Below are experts of layer 4 (counted from 0) of a mixture-of-experts language model. Rows are named up (a neuron's input weights, with its number) and show model dimensions 0-159. Each number is 50 + 12 x the weight over its row's rms, rounded and kept within 0 to 99.
Before each expert's rows: a language model's description of what the expert responds to; "gets" lists some tokens that make up at least twice as much of what it gets as of all text. This comes from a sample of Wikipedia text that the model never trained on. Tokens count by the router's weight.

# expert 33
What it handles: Subject pronouns and relatives. Pronouns and relative words opening clauses, such as he, she, it, his, which, who, often before was or had.
gets: " he", " that", " it", " He", " his", " which"
up1:40 42 56 36 48 60 45 21 53 47 49 49 44 42 55 37 51 59 31 25 29 42 42 50 56 44 39 47 45 57 70 45 34 50 43 55 55 37 37 59 44 45 34 32 48 50 61 68 33 34 30 58 50 52 55 51 39 61 75 56 64 52 41 60 60 52 73 49 52 40 42 34 42 44 41 53 07 68 43 29 51 53 39 44 50 45 33 51 36 39 65 48 36 45 51 47 41 65 54 54 60 36 55 55 43 33 62 47 40 54 48 74 31 50 52 59 51 39 52 39 59 59 53 31 69 43 60 56 26 47 32 49 32 59 63 69 60 47 68 79 40 35 54 57 27 67 55 58 42 37 46 47 47 65 71 46 31 35 44 43

# expert 22
What it handles: Table cell separators. Pipe separators in wiki tables, mostly right after a row number or closing parenthesis, plus position codes like MF, GK.
gets: " |", "|", ";", "°N", ")", " United"
up1:58 46 44 52 44 44 44 48 52 48 35 65 49 59 58 26 45 64 35 52 63 53 53 52 58 46 68 53 55 52 24 79 56 36 49 72 46 54 58 60 32 33 44 50 47 33 52 44 59 59 65 29 54 73 66 40 55 41 74 55 68 37 65 48 68 39 52 48 49 23 44 45 52 47 30 52 42 70 49 35 55 44 45 58 36 36 58 59 42 39 44 43 48 51 55 32 51 55 53 25 69 62 54 41 48 45 33 68 61 38 57 70 21 46 64 59 58 58 36 61 71 32 45 37 33 62 53 48 35 42 46 58 48 56 42 62 36 38 31 37 33 64 60 52 50 32 53 46 55 64 60 19 41 39 49 32 54 52 37 33

# expert 9
What it handles: Romance-style name pieces. Name pieces and vowel endings in Spanish, Latin or Slavic names, such as Luis, Juan, L-uca, Ol-ga, -illo.
gets: "o", "3", "14", "io", "os", "á"
up1:38 75 68 54 41 43 43 56 45 27 48 52 48 65 48 71 79 51 64 33 65 57 70 51 50 40 27 39 37 68 43 55 47 62 39 59 56 28 63 52 38 53 45 54 80 57 69 45 53 27 58 55 60 55 53 32 56 52 62 22 57 51 45 50 60 46 36 54 55 43 54 52 47 22 56 63 42 72 72 51 77 23 31 52 52 53 50 48 58 48 55 49 54 76 64 57 44 62 38 56 62 68 47 55 53 58 46 53 37 60 57 65 33 49 46 65 64 63 38 41 66 46 76 42 44 55 60 34 62 39 51 41 43 39 40 43 41 58 40 44 32 64 45 53 50 50 52 52 59 68 41 60 53 49 51 53 60 56 58 25

# expert 26
What it handles: East Asian and name starts. CJK byte pieces and romanized Chinese or Japanese syllables, plus first names or name starts in lists, such as Jerry, Perry, Sa-.
gets: " (", " to", "'s", "\"", " Ch", " was"
up0:62 49 75 51 32 29 37 38 67 54 43 66 64 54 35 65 69 53 57 58 77 74 44 55 44 44 22 47 17 65 41 57 69 65 66 61 56 44 38 56 49 44 52 53 14 47 59 44 61 59 53 40 58 43 49 42 52 37 69 74 63 31 49 45 47 54 40 79 38 26 27 42 58 53 56 46 53 49 44 56 62 47 60 45 51 47 37 44 50 63 52 57 64 60 45 43 62 61 49 36 52 54 62 37 46 53 48 48 68 44 45 37 46 54 41 57 31 50 78 57 19 46 47 56 35 65 53 54 48 35 49 59 56 31 49 24 35 53 64 59 43 57 51 55 47 39 60 43 55 49 64 65 57 59 51 40 50 40 62 53

# expert 10
What it handles: Auxiliaries and adverbs. Auxiliary verbs and adverbs in narrative prose, often after a subject or was, such as had, also, been, only, already, recently.
gets: " also", " had", " not", " was", " have", " has"
up0:65 48 70 65 33 52 30 66 56 60 38 38 53 53 55 42 38 35 59 27 36 38 52 56 46 50 53 59 49 48 63 38 58 80 47 69 46 53 30 57 44 55 31 66 50 59 52 47 51 28 44 50 47 52 60 64 35 35 51 67 46 51 47 71 52 58 61 54 41 40 54 30 59 37 69 33 40 59 49 44 43 43 47 64 46 51 20 37 50 71 32 55 60 62 63 41 62 51 44 22 59 42 68 53 39 31 66 66 46 39 34 63 52 54 44 49 56 44 64 46 66 60 63 67 26 64 42 66 72 58 57 38 61 37 58 35 42 23 61 48 46 40 62 48 54 77 43 42 38 35 51 42 48 39 41 33 53 37 43 50

# expert 41
What it handles: Non-Latin bytes and connectors. Raw byte pieces of accented, Devanagari and Japanese characters, plus common connectors like and, commas, pipes and open parentheses in lists and tables.
gets: " and", " |", ",", " (", "'s", ";"
up1:51 45 40 53 77 45 44 45 56 59 43 46 64 43 50 46 50 46 35 57 54 47 57 56 37 36 37 62 63 41 62 54 44 58 63 53 51 49 37 59 48 43 23 60 52 50 39 51 40 28 43 50 43 68 56 50 47 41 49 56 46 54 56 37 53 55 53 63 43 48 66 52 53 47 22 48 48 83 41 61 39 58 66 45 58 56 24 65 49 38 56 30 53 41 65 64 39 53 30 37 50 29 41 29 29 40 44 47 29 52 50 54 12 61 50 70 45 40 63 45 51 34 63 49 30 62 48 56 49 72 59 27 39 64 54 41 51 63 37 70 51 31 65 36 28 66 37 35 63 64 40 47 31 43 56 35 68 62 45 34

# expert 7
What it handles: Romance word pieces. Word pieces and accented letters inside French, Italian and Spanish words and names, such as camp-ag-ne, Bi-ag-io, -ère, é, ñ, plus some non-Latin script bytes.
gets: "ar", "ag", "é", "an", "1", "ac"
up0:64 53 33 58 37 47 46 59 61 48 44 58 37 40 51 55 69 42 64 39 52 41 68 53 41 64 59 39 69 56 33 56 38 44 51 37 54 39 55 59 55 40 53 57 44 34 33 31 75 56 16 46 44 39 65 65 52 37 90 51 36 47 51 67 34 55 51 53 46 53 19 53 56 57 40 47 44 59 50 42 43 39 39 63 53 39 60 55 37 44 37 68 43 26 54 34 64 38 53 60 47 45 56 56 58 60 44 34 50 56 51 32 49 58 58 48 39 52 46 66 29 78 38 40 41 54 38 49 56 33 66 45 62 38 52 43 46 54 53 33 47 67 80 47 36 71 26 36 48 53 35 64 56 36 53 57 64 42 46 70

# expert 6
What it handles: Name pieces in tables. Capitalised name fragments and years after pipes, commas or ampersands in tables and lists, such as Santillana, Valvis, Spacewatch, Arkas.
gets: " |", " R", " —;", "\n", " S", " Val"
up0:51 55 61 56 59 33 36 46 63 41 52 43 67 45 35 45 46 64 60 52 58 89 33 58 76 52 37 52 56 35 70 69 50 63 33 49 42 35 45 42 47 39 46 59 59 47 48 44 62 46 56 52 57 50 66 46 45 40 47 47 59 46 54 47 56 62 40 47 37 40 59 56 56 44 54 42 55 56 38 45 53 45 61 56 59 42 59 40 43 43 47 30 62 69 65 60 35 51 64 17 47 63 59 45 51 31 39 30 62 92 66 36 51 38 45 66 33 58 65 39 48 59 56 40 48 63 68 33 54 58 37 46 80 58 29 66 43 45 47 65 42 60 49 64 41 58 45 25 35 74 56 58 46 34 59 49 64 42 61 62

# expert 35
What it handles: Prepositions in, on. Prepositions, mostly in, also on, into, during, along, after verbs or at sentence start, as in located in, released on, In both games.
gets: " in", " on", " In", "In", " into", " to"
up1:69 63 37 46 42 62 20 48 63 56 37 60 55 60 52 61 73 45 34 22 62 66 41 48 44 45 58 39 53 50 29 33 44 44 62 34 57 48 46 51 46 58 31 42 73 50 56 60 40 62 62 43 48 22 52 25 37 70 68 34 55 45 51 34 50 37 40 40 44 49 59 47 55 67 46 54 23 52 42 52 45 49 60 50 66 29 54 56 46 53 47 67 36 69 51 58 41 58 57 52 42 45 51 29 67 49 64 50 51 34 56 46 40 47 61 58 36 41 60 31 48 47 72 52 54 60 42 38 19 43 60 56 59 68 70 59 33 73 44 63 42 35 66 21 34 37 65 63 49 48 55 40 52 48 49 42 57 56 57 48